Experts of a small language model: vocabulary 8192, 4600 steps.
Below are experts of layer 5 (counted from 0) of a mixture-of-experts language model. Rows are named router (the router's row for the expert), gate (a neuron's input weights, with its number), up (a neuron's input weights, with its number) and show model dimensions 0-191. Each number is 128 + 32 x the weight over its row's rms, rounded and kept within 0 to 255. Numbers have three digits each.
After each expert's rows: a language model's description of what the expert responds to. This comes from a sample of Wikipedia text that the model never trained on.

# expert 9
router:137126111065126161096193087092117102182091147124135125098198142135150179092176132106144112096149147132140074178092136124109082084160159150060105132123127111175153100129118154083133087144171128157131091156138124149099137132063165137083174147158121178102104118149098104150086167123180059118114089182127114107103153093148148154152111125082098151124057128070167143150165100154158129066086154120132082066179133081170183144066096131058121124171137132206118112192126097116136109120137134108151169147177143131119098104097136164161115136140127126160097053130112149144095074089148113150
gate4:186132103081111138162108170100132169142150148137118167143137081179116151160150097098097090116137159153177164138156112091157081172139116169150100146192092155095111147166114096110104151084149089184151095128122109130146165175099088143156156130038110179061131122147095159105092162175141118096103143110121143115158108142151179160127162084082129110151196074167138093052111072119137098102159120118181125134146155176095131075107174111180099130079064131133116142158113093120071171077166149131101053172117119118170146135113160096093167153128079109134159080118105147175141119109139162096
up4:233139193126143065127084133075177137107102167120117103148108063145158113066129106136176102126109101209097119114197132151117155114111093169113092159116125085126168164134132142169142089165150137160109163128173085129118044127113163138177159149124112095069123174088147155181143130121136162110172183068153114110169102133099079167095205114122119135108039104144170155115114121138130102120133069117101122118104159162150041099136123143130119140101090143107117123102111116139107128123124056117055131112127142103152110105153126136154151135161142132122198115108155134100106151141124062143
gate5:198127108110101174093045091193116133107112111126104087152164160089120101054073186146137118118093142190117091102188124111087111149086108117127176069103112137083131114091110086125129117138115112094122126089138119109136139144160098152109142179073144087155128085127087149084115096071111192136135141136159136130137149159098095113141170203131136100096115079103124133077197106190105141135077147068107061150144082145142141119099177166099087174087134094124096151115156157043149118103113154092165101085087155099093156157160110139134164111180123157093119132113114093142121174115160135115
up5:159184089141106180154110089115150130091070115173150098129123163130134149048067247213127100040091132175108171179164108074107150091100137083173132101114136130147131172087128091105131108134128095089122112143146142132098103176086116113113135187118143082142143099138172139071129093102120144122083149184143185133142208150098128128113148129123120158110133138100176155108133063082141163137124120130142131122118150113062132106168137133116106130130174123136094194157128124145137138088176095131153159160118193076101132131147143090133121166121117184121119170110115077152160166111167135091
gate6:134085133155155194175108094099163134135119141095114125132183163075131164166130120157106178079128105124111149086182145126163143163116135095128070102164176115153111137127147078114140143072134154139108139093115176120156120162126159144114163060125200112139099096126077163099208078161139160134098098102074130118103130104149220080109220144177163119152198122096139148141070130136149114137128143130125093158123170086118144101147111119118087151100090125109051129145175129120106113096133142122100074188112153107146180154115092162146089083133105122117121192137153133110099168173062176164
up6:129071103102168139105146127168085110137090119127129122128103137208099211159133137098098070168193086192163091168052125126141173135090077161139140096119116106115101133059145151120114096110083094101141144138122106188145166098091104129150150211103193095149166137146133111126088118081133145145141186206133139155093165140078136083145177154148129141125092156152142130151159147161167145103140099119150146135163091135080123136076110137119183094112092120157157120129119116122155143119182102151066119084146081116156195055142124134161128147160124073118079087151126161092131136097162106080
gate7:135132158121168124105146089173161114112130117083177109172127049160127121156151095107143137127074121071143187043158066173094100147151107150113109160119149139103163080082126118162159099106111138163163132157143095167186104161149131141138074110070144104176129150137153137151154107176142148121098110134102144106145142115116159091096099116060076029101111113144139123146083109191184129116141127118129129163080141127138040094126154205169073147099149130131148043138132129116089135133159099159099111109058111131093119089125074125107154098154163161168098136113157140091126142109106149058
up7:161173075145137122167138126174144109120123049106120161123148086089074084171137085068145131169132125074121190088131091116159083151126237155172135090159085116140139156113129117100149121165151139145126097136131086083168103128141135079105118075097123077143122152123139150146148101137165135112116120133108180081147143085123150126110059156108092144081107117157135137122038159201122120103129158176095158130053126067163119086173107148103156129089139177110100109129145071122126141091105120135139100132056086125146120073158163164132100154150149211148101094108125110122094163111080141102
gate8:125114121153111145119094074105109160119133131130071159189138102110178080110133145140097091086180095168128154151183120134126147105103154129157130106167130058200096104157131114120150220103137120153178100086137106069138137149143108127095174133130102105051128125156084106083141132168109165181124086109133151100153109156124075153155152100134116098151136129113134056130141096155162146094125035041149154144177190122146147097167148145193101084067113143083139145144129138114112155161123151144150197139130160148112187164152147111102122119147110110094132119178127099149175166084209126159
up8:042109119147120138148092122112111231122122157059093191126173177076112065124111139168100042155100104156148163132173098158076190153156152125081149117158154114140117116105167107166129154135103096114181129127107126101142089157129080161128190108128155073134088117098117113062130175122109119143127101088138190135125152141131100156176132133122123140097103171151184120114114135145151128108136102131174126078142171097073146136143123129169127150144111158115149104074164152083094068148041151124091156136107157099126122101117192148062105094093100133155127136191104147096136110109172175115
Middle and final pieces of longer words, such as cu-st-ody, ju-ror-s, Administ-rator, resident-ial, guidance, plus County in place names.

# expert 16
router:120107127159059064166179088150156115204155124103119209124120128156110068136159133084076167115074187135179146106131158148129178127170180125169143115078105162145138127145118163152202111100121117089112075136097098168086133120082137159115128133117181081131134127158143125117158143116099162192086143136175091133163153228100111116092108085186116130107117154126142105125121204097120161131199087114099134143086133119137114142156127133176182151142146126129097207167111105148144121142158100116132127113167083194094107164169074116120120147130180145148173157096092108117145150131151127148
gate4:132122111148149159089143174064075136195096163102125114074053217143191157154134120150151167112164162143136100065114102193121093158097105156185108186138127104116129101150103124137158114120142170135142201126142131153126078091114110139120101088134081179085116119087145139133109121118110138206155182102177120156100152117133135128152118088133100066110124195105111139166143111082134145108139050132140149112154045088146091111134126105111095101159091144091151167125071147128121093072111098092145117156129153134160143157140204109147150126090103103148066135145124123112111104173130096056
up4:065131182155100172154153075172127112168112139145084152084131143119105125137149109103089078112122133095123139142182106111123123090155118169101064078214137135086196160113112085070109073115151156120094124165073120109207154124085121161122139073139146148138167109151158150155112159114082116175107084172157158188112118087120104099145125106087135182165156104167173133079156076097147119137089134091154141121118117132105159117164104151072142132104104155188116159174161109149194121125142131227069109107116121075103087164169110141121110149128133175155175143169123089123121155152160150141
gate5:178135156109193118073177106112175069133143133149126141113121099109180120103140075132182079117093084072171152123159114131086160155133153126090100093161153085163175130101153087108163113085155131124172104095133158062102135112103147126127105077185170132105081154119059127155072098184095146157105140075096138143159128082168151088169136112116072100132135115108078133111129106101188115142106088098200154164134130113106139089141166057134024160137140148144130124153151082109122216081101126087088139147095107124121106149150086121125105149147130132144138157149129065125121114176123143084
up5:151124080186127141145135096150147128112155119120143063095115196098139109121098145185097153135161137178124134136100097189131107093152139195123177153118124192158161166098110090127158114139160138177113119122141151178088100137204120102125097061072120081116112109075153092051140110151174178080101116185127111151105111134148120122121141124157073193084121107076146151158119155135105132172109145131102095144162180110170100214145123144210130086084089171152142103195163119087109145053133121140136189124117186129151147129116099069117119141127116162101123103120098130107124135102109077121
gate6:106139155114106120143144130174075096135138139127141113123118155162147098094121138220109094106145148089113160092081191161134110085090103104113115166155151129081134107113131144156130128177130089158194128092125128132105148109098122082121129036083124083160135098143137189089107178111084114146074100170181165156118151086117119126110197142135114155163147100102149140156185127077117113110043141147134113117145157054137077139178130121160141115125097118124185076125141108046143157154134074085135146139161142056118158186127150151143090131166208156134140143129111174178092089176104161106
up6:142115140126110104153135181179103129117132133083135136139171135163102152145114173116140083167167119142085141163107207082153151049114124102124186161145119119090164144127189157133114141108165122110180138127120126164083131089137089110193190157136095090073130169132117061090176132074147145105163093152124150138169087150129134150096172115142108159154194110140163116093156109190131154126172123135178091126197125165092153109095112091094153135111097099177163124118137113063152126116119115051151128121104209146109123152119164137091165073100098191112187113125136170186168120167130145180
gate7:142216090125170082107121070120106101138079190149185125147088129145103103102194123152095153096126070103149157111121165098075163080173129176096098169166168114120135149103042101128063084148103138138059143115111159173110120110177103100135135146119138148141121102093144126131169096148144131167140140119091109162189147106130138108112095137176145114162108100214095179115156140128124084086116102123133108118109086124136197114028140063076095148138069142105132128093124099144115113128159098130081114150129169094102094124122112127132134151133085110139177121149106119049100147128138167071
up7:185106145115138059114168121187196121135085107105132069124141118160159136132139176071154176114168106168111118143140135152112127110128098208140131093142147137153077140131104152134142061135145113152164130096099162121113177140055099165102130154159080188125069103069104097164138139128120137217146106086112102139196094183106133136158172155171104092149104199080128163087180121134100137157128126104160158116177170113123092125132091121148116132132050112147125107192112129108067104073101123126117066166099102089134094117149097062112133160115108082107123119117137158083090116156093125120
gate8:139161122148101170098102110117118147083140138143161120099136072124173137106110172121135110063070122069089137179160126180099106140060085194135169161076186140138129114099089122086143165068154173166090152129078159136125106099150161152149158114097176136089076154121196130150136149123128144166160170080064092145132168160116196118139143132083132161188128116143114141114156113097122176132147115124104110113063180106146133139178118195118118123130076140098146146127088084106104160136095112097150148158138170143161099193137125181094119159116090172138087208134193149164106093136104130087
up8:180159118093132147147093134194096125167116103144104105076092096121024161121033146131124072151117133139110100105095193150104133109161128102121137110138090089126180116142094128171108109151152151147113222107151117167101060165135147153084145151150117185114159188133130139071139113097129139103090145112131180149159095148134056128123121108121174168146139126134144140161111119194103128125106093119087085130151173123075149196123130154085103170124190121097117164153151135133137068156109135143095080148060167142122150100012134154128171140097092119139132097142108108132146112132154126149
Ordinals and numbers like second, third, one, 1, 2, and word-opening pieces such as su(cc)eed, (acc)ustomed, (depict)ed.

# expert 7
router:106080142134144095144177154112172120153128145145141157147108074135134150104158125116115164162041113180078134190171136143089146132093137132111144092128182109140090126188146129131140222144188141111177066127150100100186078152155158144152118153082118155161124118168119117115161120147139125189093151167173082111079091096077144139133120148118076121112129150122118113187167192164125158103113099169151111088130152159166133142138163203098123118099112106119110133109118132110130081152146072150161169119167159144092089133119082152028125101100198189127168117115116084149191146122144095094
gate1:153186113121149126097132122147153129173198119128163120172124143110131177113072101138169126194169113120178148112061138049093121146091131108135140160104098085132160144144144144100146084107109158193183173148104149161160141061159099155061142167063095058116127131067120114087108120115113139122103136135125148145110184088151130086129128157142180082152129088138064085107115159152109140098190140160124119162131116162094164107148100099164135130152125121116145132159147128117118109125127155124172076060087120122193130117189097144134149125203113101054161117175200108150095170156171131099
up1:122213091091143149127065114135161119038154124133156156175117123129171102098072101144175111178119093127125126135028128052098128144108138102133096152165081169154169168174100087130150136132109132079121160162132120137133158052172094125104113131168072097160096134037157140129111140147141093136111160130052113112131116117202086044143135178106132166146134151144129050111105086151145113101156153130105164173154110144102158147144118098151124170182148133093139090123109125172118144143198132105138100121126096135117136079157133128136154113164130157107194085098138109101151143094121145114
gate2:091109156108193083139076096064169053099155124106119121066147098133187157127087147126071146123103103089096093117138123122117119125174139149123105112130090156129148108123156056131120132124145170113103130135155081178103114116060133134181188113198160126158095146088130072132105118088131137072106090117120129147113143073117140156100125148111117136160102143103123124160082127132118116151176118142107100124087192067112119142080155067101112139168195157118134157147120142181079143114166080054078145132120078081186139119086201107101061161137169125103106133117181078141137140104119131181
up2:124071149151165163134157093126172131143112122143094090118126137154129173111091123139173045131112141139134147129079107130079175203073134174109146101151124102119085125127054145106115168123184159154079117166104158082111090155118154139099093157152134139121152116171089163096174070142062109098175119108179149096127086130114165110156143108112146125155077112128098143132116104133115080152126149116149149139124084172136165145163144200149107184124052114178100145061130194171198131170102132149131192136152151156114099200161163124134136173125117086100134167166119096084141155184129085087
gate3:147103099187126173146138157138085177146150124134127087158094173147098168161194164180154129178144179165079119124166194124156040151125149109129098142213092164139091109128089132144143149120146135164064087157136179149091136102127143124164100172127113086104134138144194089143105116047104115083136098128153140161128098160147168123107114197105129120130122109170125118167176143132157112125082176151126143118157166080143127094143078127105081101136143184045122107119148120131124146099125144111096091124048088096137101073105066099127116139131152111185122201144105141091118131162115128079
up3:121158135082143136131116147123120119113097089113143142047130174130144133122075094089139148174115106146127140071159066119138116128136120089148157116115085073178116146109142122113137102115083137131097148181101062128100095135169110084138151104018168189140171110129124142117128078063121087145129165206113076135121143119074106106114055133095154051105073138151156115092119106132126157111075173113098093132129059165107123156109097175085122096112162122149070129070116136171127076127142137137139179129150108146137139146199166096187146079136215086125131101162120156128103140112147141134
gate4:173131132156110198184113089177106134173136084125104113117136118078160088135128139095097141137129130091140153115157151117126133120181117167124171121130142150140060105158153159102120112075190106110167102181163195219129161095192151099150150082103091086087094098058143112091116084131135075111164107099098180090132121138137112188140128100169122110150104084122149145145165151133093056149116108079066124140086157090183207127115059155138116151156165107161120138092096122080118077166129104132158125126153156122152174137085094148115202096136142127082127149124125130066153155147154116137
up4:100129115124133144072099120076105131097143048095170116128177059122162141093122087160163118109177113152109165131152115108111070170105063086152123105107135177141101125141102110126113128065165187155147170139120169143123118187089145157116143165127089104152060070176208150087165183067116099102187139112131112176162152146122157112132103114175145085112112106110121082136119119128067148165103171106133106142115130101121124181147132187154127093200158129116096163161096106133100119162097089132081165097144171051160155154178152126102156107131100102085154139152144151126158158130127085063
gate5:156079170104132150121158128090121098112163197096173156152161121198134137132215151117174109157128127078118108109167099106150129146119078122144095127132160136151122118152119102076130089137164108103132101125077136212106133111092162085125169148149098167131104147121118152180136113221119134100117120098139122123162117145154175052212138094181156122140148132227130082093125117137129147161132093105206105134155124129207108106084147106143145105122114204066122169152151113104113171112135125084070110116144141140151088087156120161182096197120088142132157104146148128119152101114080136117
up5:197097151140147169131108135114136069136188147050124160172126140181135181154157156184121139147133212143114087146127134118162173154116135114141188080148133069166095153130079115124166122132116155110099119165144177202153118117128160112124141153056136122154134132130164125160080167131127149158076134108116140160056115073141156123089093092153114081188105123140158152114182124152151139109087159084115059105174138112096151175140125134157187142147167142073137111141098113101132142105059126109093150088152131156090104086091124111143141149101148085137145142189117120206190085128065129123
The conjunction and or or after commas, hyphens in year ranges, adverbs like most, usually, later, and word-internal pieces like ti, omin.

# expert 14
router:144107092111086100176146180097084082204119139154127116080113196089065119094168118107103078182134127138064072131090118110195146081206157095101147116070121173133102151165095115117088126135130088098152138115130130158163092142119146185148089120181130143187177126102145097122139180151167153115148085108125149108151151110138140151156115111158144169129109156120120167163167092229157101098111177119086147140101153050133090137138166165105135109134181136140125162087164118107151122145111072151163145105114079112147102138166127170127120132059170136087092113103186137116103169094133136132
gate4:094149138154154105129132101145126155099133086142105089100165175137131141148122098189149100126088167153134157142107144140079141139178098123092181133142136112087184161156114148110151077154165201184139211176090145214177153168147124126115107141181179123106098085136153103121115098069129191171148082096139138111142141092132082148104133144100139152138098131137143137097124130147136062152101125064191126120119146160174223152144054145141137111151105188112070176140121141070103107119141144118105149130109149159126129163097074141093126090104130135094142116105162121157113161135126040203
up4:067214141161114136103117107125107126126175159140173120133147105104143096140120090112149087109185153132164123129131133084138124156188099102108136159082143145095113119125193220152158118151142185155164188176108101141165156145093147136137126090120104045162102116115088031127135141071170170140141108086063114120151157107137080142096103099135081121153136127134153179171134143162162152190078120096164134144131137100052153073174156143096113139187127104079111124148112101084090104109153124132092159090111083133143130168143129169117157111114100108187120123160171125140101125145220132141
gate5:150116155111086135146136134124078161162108153121173071121174124144156076101100104163177119120117140148122086111105165098104157073106160044154156125101115184124133154100156132078086116127158143114091101093126092130150107128111164151143173088084164088093125170093180156155137162036150122128148139095109126101176133136122120104137095104160145051171138120096124183131116116108117145127074210086165098133142110124127134113109119120103129140067116150179151151114117116125090151146109192110159015110087093135163118074144195163050100118166156173151163114151094149106086145085087142151
up5:128136157106109131112058142161092081163120092130107105058144129163086115083122108119116137145156134124120074078123120160181122139088149120150149180163094137091131088171085157179185114139048162145111150104118150157098093194078137147139151082113187106119112121114071129121156076112142114161102125130140126101130182082137147075151149080159096138079194117165111100112137152164120153170087105161118139179096167132125175135108149070133135174137135131177068156084043114132111123132119116203082134156060130115110201168109168170145141149152162130157141144139107143150170151119078158075
gate6:180179123110150122147123103136118109130146098099082134125116168119156160101136109045123198033103125107122098114178169153135179127110170121121182134125118169132135095099101126141049086133138155133136106134125140176082074094153173082178115111075118079123126113093127124127165132163091169140071129138107119121183058137145125148183133097114116091133137148116087128128131130086099088148154150178138120171155136122130126158105120082101123107153120146126143139149097110157175116076146148101131154148087146189125104199099105096226124158133161065222158160132119135110132168158172201075
up6:151125181077114176110122178170140121180131105081089108171122120093109102143135133143122154111140144117095164107127096136106154093098089156093162106085208139138145162134152151092156147110098146105143172129097108078082128150126207078176130084081152181080146168185137187137181141177119159106084129186105119112144111145177134136068120096090115167124071104134073163130145166104082104160121122174132123128105145089184156133113112138146112053153140100071095118067132167070186130115144117112135137113190092123114097117100112096150129174159084164117154127092159129077086100144179098068
gate7:157140086167125184201089095142159112119117124063142161079060084216120115184156113128096145084100124095149148110120091127107105128145104132170146129180150158109122081112064111143080122135146126089104113101105127093138123122098118105115143150099113119104146100173076112107115188155075208178132176097109150181132164165070144146149131094092114152102098130168163123076155077094092098160141149125157123152105131120090129117125153120157091100111066150133102122161151110122151142112147180098076145094186173155138118131090094061094118067177166110127138140128132192137093148030140116147
up7:064189144106083113105046103112128097119123152124170182117092097171143059110135118160165202153080120190175164161178066104116143152142093161093091139129094184102150100126142144148124148152126104115134157087067109124168113149131136187134133133122131151151102137126141128148135180163073092130096083172092134115125097129131105104119121133151148128143084134143147144116113130115105112174084093220128138170194151179130116131147148098146104112074161114124178169159145113163172112111057138199113075116194104086093093169140149084067143178166107153162128133128112118168113139076109106150
gate8:110093156136150095140155123115114136145099111114129070124154117127089054079043153132124085168145086161123125171102123132077139170151094119139153092132132105106078143148120162107200129080117155135019128161107150111088102102079097149167073089140157141138088129130101140128130099095145140132067136101089134150121188124168107138143138129047079160177110088130091144185145176125162133114145161087135117111102091107105105139129124071192149122215113133093118142149133118081116107133147110167081184087169130120135140206156150090155098164164141147083144151116150120151110127121217172105
up8:141132120097181156183117132110123100150129107169095125161138139136084097125153149093123092138098178143142106133134091111069104122109156106119098134209132156111129121129081129097176127164116118107116089128125159082151145138204159116148104193177106109151094196087141142090141199122086158153139105129100211122084133183123141109138111056118187192152096171186100100123057153174151126168092112203142148105164140143159161117079079082123156135108106164094105156143122142152117117196094145114126158170154094103102164087084169155107097151072072144106105120166139111079149115136090143170
Short syllable pieces inside names and words, like Sche(du)le, Arch(du)ke, Psychi(ko), Nav(ar)rette, plus pipes in table rows.

# expert 18
router:125105091104109112092162108083151106130062079160140122126115110165163133126131121119108116149157178134179141121126142069149179170129064076136126165139126132147150146163084139120152153179067114146134157085205135118152189170154134115143082150151134103059158112088113122146132154116099058141150144158169138132138148116170123127116115120128137106074119159117186143101163147133144133086138152106109106090183173085099044153097142077145101092120103137169160152121165094111128170136095142082178167087162143135124169085148111127108114127103231125170130191085127145136151170112128024197
gate0:184106097117137116153083123128170135118132131172162173115071107114121118136232148097122116119135135147114089130169127135120119110165086135079092121142155132133148150104128113130145193132143128095140144215117089155136134115136208166164093116150173173094139130077087138159104167144086093154101056068145159096145118155133146142154156123131082154136082109152119123125151127151141084154087166160157123119074127213190131124080141126140086118112086122146110122144143151133096167086103076127054147159096120164092057086166102167153118166082073157218102111140148128127148155185112128066
up0:091124123178082092133103094210118101180089083071120121094098096165116119156140091130107151138114093146055111161191168159076114153197125159093143130181155149165154156084127172095166137145145198107221145109123125089095113141128155156154125113154167098097102142073162105127105108121110170121154209156125119114113078138146146159080108095146121135187113164135135147158151124073127099110101087091161097098147126167085114107128154152113107133122148161173148121172161137116151109110172111113142099097143231024106117121168086142122113119156120126116116122140114170136093133162127085173
gate1:175143124097149117162134103120105059082074108086076111144134139092166090124067109114129163105099117174120134145123098150107155111115162154135088126156172118135098145126095105160188088092173078209111088137142178121150100128155100125133153141160165074170133122107165107138155091162137123170179142101191051146136082150087105055092162153117148135129151128111131114186157181159094161142123122147130197150153108117165154159134083161130087116148147146122109180074055128171134151096100105110216136145175113150071151178071130085134125102178112099169178149110119137107130122121146187130
up1:163129130099224059103079093137163138177174136150094159145126115168089216120128103126087135142204088097141172121089109108103174128067109172125147196122078125148145116154134105131091167112100132141135093146115147205133129125145103122132133164168143175100135167141107163143088110140087100090112130076081162144130206090095133051130125163082183124089161143120131109102102147167157115038126114181098112143102128137058145107127190104130155115119166152111126129122126146107110123092110152097109145120151123131097110165141133097183116114109096095161138166149127108200097165076162124171
gate2:156069170136125130172095102089111148146162155083118110145147131101108113099098111119139186143147179138114089067099125089135092151132106129154024165176118099082145121128149163098098095114108156117150104140138088199078136117199082171155131127117131158157174095180102144117155138164118140155131120088150077176182083133122105144186125087111111176111118081103133186121191141113137175157137111103145156111050154167101134056114133146153141136140110128194155140129157129094155150085150148065119156072149138068128141100108182066176153087125126094151172112147125155123187154080098139131
up2:097144167130116128093106107146135155046144126204120099084134062126100089148116162104120120093125074071103154136096152122105138130106135107084177089075069078176102169178147169108120089170142086124118114132096132112146098163095158123140126133170118092087142146036134140114090160151178117134136141114146170150129137087125176167096106124086122127205154072091113070109142133166123170100089108125088119150152146123108093168119120197170147067097188126077130080128125117185126137176129112099117103143133164185156108137141102152112182193127154101124156129164095081174076120142149129188
gate3:124080099135112160157120087138180124070155117164094092108127120179141134108117129107160086183119177109134109088131094127118124117175143089149126106088124146108119170130098146107158147080177198153075132168127185179177101141154134112099127159124180124121126065162113107076159097091100137147046199116152114190165122119087143113158116090095171142098156172141156110161094172109157160130170120094142172182151129136124155128101108155077207127100141190127096184155162093121131128126127102141106098087158147155087136102083136129114125038149098152112144101120156139140212083191082145112
up3:152111164124131103110156126179155135139100067126145062143165154141156101114142105106124149151149111155150144144122159187155103153118135136115155112179130123160092112155179140088103123134121122124196126105094053125156152196039126139096148104119153146106091120140088095092087166141134119198137067131102066118145129100101177131112173135112108163128159092124111157105152088120150093133114102154093028101142164131084074135156134165182080185134121087168143118107092138155085141119070120161065128119140093093149165164120116208106098097135065115129154144161207101153078112116071172125
gate4:059131171123076171110183133171112104139157161162114130104085101144123116130160152125117080139092087128166146153136112101086091121160117144135160139116163147126074154112051128145134108090122139075124074192128092140144125189166140168122153174105113135142097079149148139140151050112127122076130080139108148159167093137118170145094115086139131186100133097088095106070149134078077101105075039106105135062060047143120152098163195152163125119144116111128144112136187147156173150126135144102168099105086114157082107209125105139135144134123154122108057106147108102162097101139111087129
up4:145126112163186138118130116135126147153107054132186148149164119135176120160170117121131168154142143167164141046139119127155165165124194146107090142084122090127128100125155161119117184144174101115049137199101100137128115081101146093112067093085135136150117114056111104146124208167126151147123149095168120180093135128156118135154167151087149056148139151157161104120138108157074127141159154087096140143150149149141132130045100134138136170062132156147133105098133115182142091152142175120094145119127121104107168008122106080154157143099115098121183114129179191162156094157111147115
Adjectives and noun heads right after a or the, such as single, small, best, largest, defensive, fastest, plus the word the.

# expert 21
router:174111122088108070121146141111123123123103127163124158098110156163081172120159122122148144139109119157106094147140107132100127104100097139161154128145092152110144097171116101147109097210167140144167072137194094130147155162112135106136084090065127134092089172147179112140124169111111100131134078171068106118136158124104149123125154065115099095131168101155168070102102118137126140107199123156107158097063132158156133128129140108110121095095100106004104108116063133104102154116115155066177140132171079119164155112166153197137132153143058171146087155055062106155116165123066170149
gate1:135125135139090098160126086123189090149184109183125088114162125134183131116078119076113125174106094116145105082125157068117151109107154118151140144085132109173104146168150214110127161085137124151127133106138083205172129115145145155126125141104031130069101100166144142173113061160076141115178191142139188142105122052130098102118127120136079153104154154104092133109128176098070091183175144124103085149125103129079163147147139203124131144141108134135081107104131164138163142143117156046098127135092094128152144166139166133187161164148147120145174114093163096146164123142085176142
up1:112117113158123159126142142114110202109125067116108237168145157083120080097111117129162123092181087089110156149133153120112131142140091068165147138163142147182123145144153132129139103116139080092125127107122112066098112147076124102176116105107130114068123061114145127146128083105121094174118136165196130111106120157107118129147148125126196082089137117099183215082167150149082159143149128111125094114161122157100105144192168116169104168180110095090161183123089115176127146137178141073107171115125158163157071197092126154113132126083165113132146198105148091168159137118172137176
gate2:124078167186130094138085094134125130125151170135150084138136044066102176116121109134103113087150166093157132153163098107153109156124108184154124108124147082146155173089119138137142159117145103145132164070113122149105153183138119177108128119196133121110143125176176144104153064132142082080160102133123112117112113184195109145141107087071158110166230096077167093139102133095058148125086118140076128094126111184127135136136149115130137099127127149088097122124111156113118103103167090084115165136167106133178154193134072140093199150091126165143091184187179135130162103076137096085
up2:176168200114113089146115114176157150130123074135136105127113102127144146105146129182192118186177091139124149176113132127166113069150088168115174161113090095146100137130166120119133120114090162172068139144179130162124100146139104157144166150103171176146141152161101101087119169103123127135101167134142175128109097123109104089087101131134127102095166089089151158112064119153118119112091051159096131160117142163168152150121177111118170044136108165122072102119155117101092105096089107118081087222148152095171076214185104130162193112148106117136137148087112111064129108143112130182
gate3:077127077104118150089137140128177112101110163144031092103160102149094141198074094165137130123197117120081100138101098186052072103152157147081160113168107097139177155161113129149118154145106170128145112192137111131173096125157090151072150119181092129207109105166163175161099139139132096140175144170122156131159136111114150108097107159157121114120159105081125156189163116180157087130152192122140106130154125116076100145156104098078157155152124174122162117107161091055143137126141045166137122125122193136154080104119100114111118107104133190151127152087155134146090150124116110159
up3:104124142122116141100166192128143075144108129137103106123089141111110110194133097168094158151172161092068125112146116188140106121197128138065133151094143098166193136157189102142128193102123140149123081147132091075096079106110172146113147092084105144163114062087136130105151133153162133105095096179103082130164112087104148125103070129157067158124124087114127097168124112126115121139134212161070127160126188125116124118180172100077100105157113144160106129134138092130122144078154064112158133121058153169148128168120069094083123100064152141179083160123151158129074170163110089154
gate4:071115104122122159146094121170102096128168152103167137155128142124083169104167134168144155066095107116094115103125108099079127146124168115091160095102139171072151146096148137123068157116127131125088119112169123163149099117199126163066121132156090086145090140124120128132147132112113130094175131163165154153224183151151138149124138101054163166091116126127132119137066163067116127139135103102185133118109105132142155071090145129215143159134108092124111125166156197112062125134190135074092082132130192159127112114140105128073121148145056148135079136180057181106147170172147117165
up4:202155099167155071157081082118132143156147139122133140133143133087139081116113111060094107183123112117122129107149133053142106116118140134150184131153091056161118081141152159169097155164159150125200155118117117085077126078106176150171166124088126134051125104084097159095075069126118153111099175120109145111122091095140118115177078126167131106123116168117082111122174032137131087122138110167060152158151147109126038140085098150085129075096181107131143133128112135133151114121072127170193081132139109165184111089124117138130159112105128104105158091119126090140115122149175110087
gate5:085112111133151133128135172144178107125118145111079140143129104148111099158047199120109145140132096169141076166093126135066111116132109100111150163113168119135171191158158166191163138143059113061160141152158111083107087131171136097100099130120151097173129118158079123147077158194155185157127182176106143150126129131112061144126054166130162144121150088060161102164178183145100138088105160115087175126152156170099163147147149124066135124111200133138146159167123126117133115082136108136145151148100163156103073132171089102132148056134167065115137109108161109147156160162108090139
up5:066090107119111129077142196132141114111143106144094119116130091154108106165084133147112154137158108157140147146095109131110138122136099136092166150097165111121126167138145114215159128169064105053119111121146097118080114104180134107168080137166111147203152121169062157169116112165155173150106149159124123164131179108100050156129112120105162158191131093009122101161185209093090135109119125184118078164133144162106143121142183118088122131127156155114154127134138114176168128110121089086111149091164185100122098141161143114110115066094180088174125119119162119141176122095088101137
Word endings and inner pieces such as -ment, -name in Nickname, -ard, -ther, plus commas in dates and numbers, and although, but.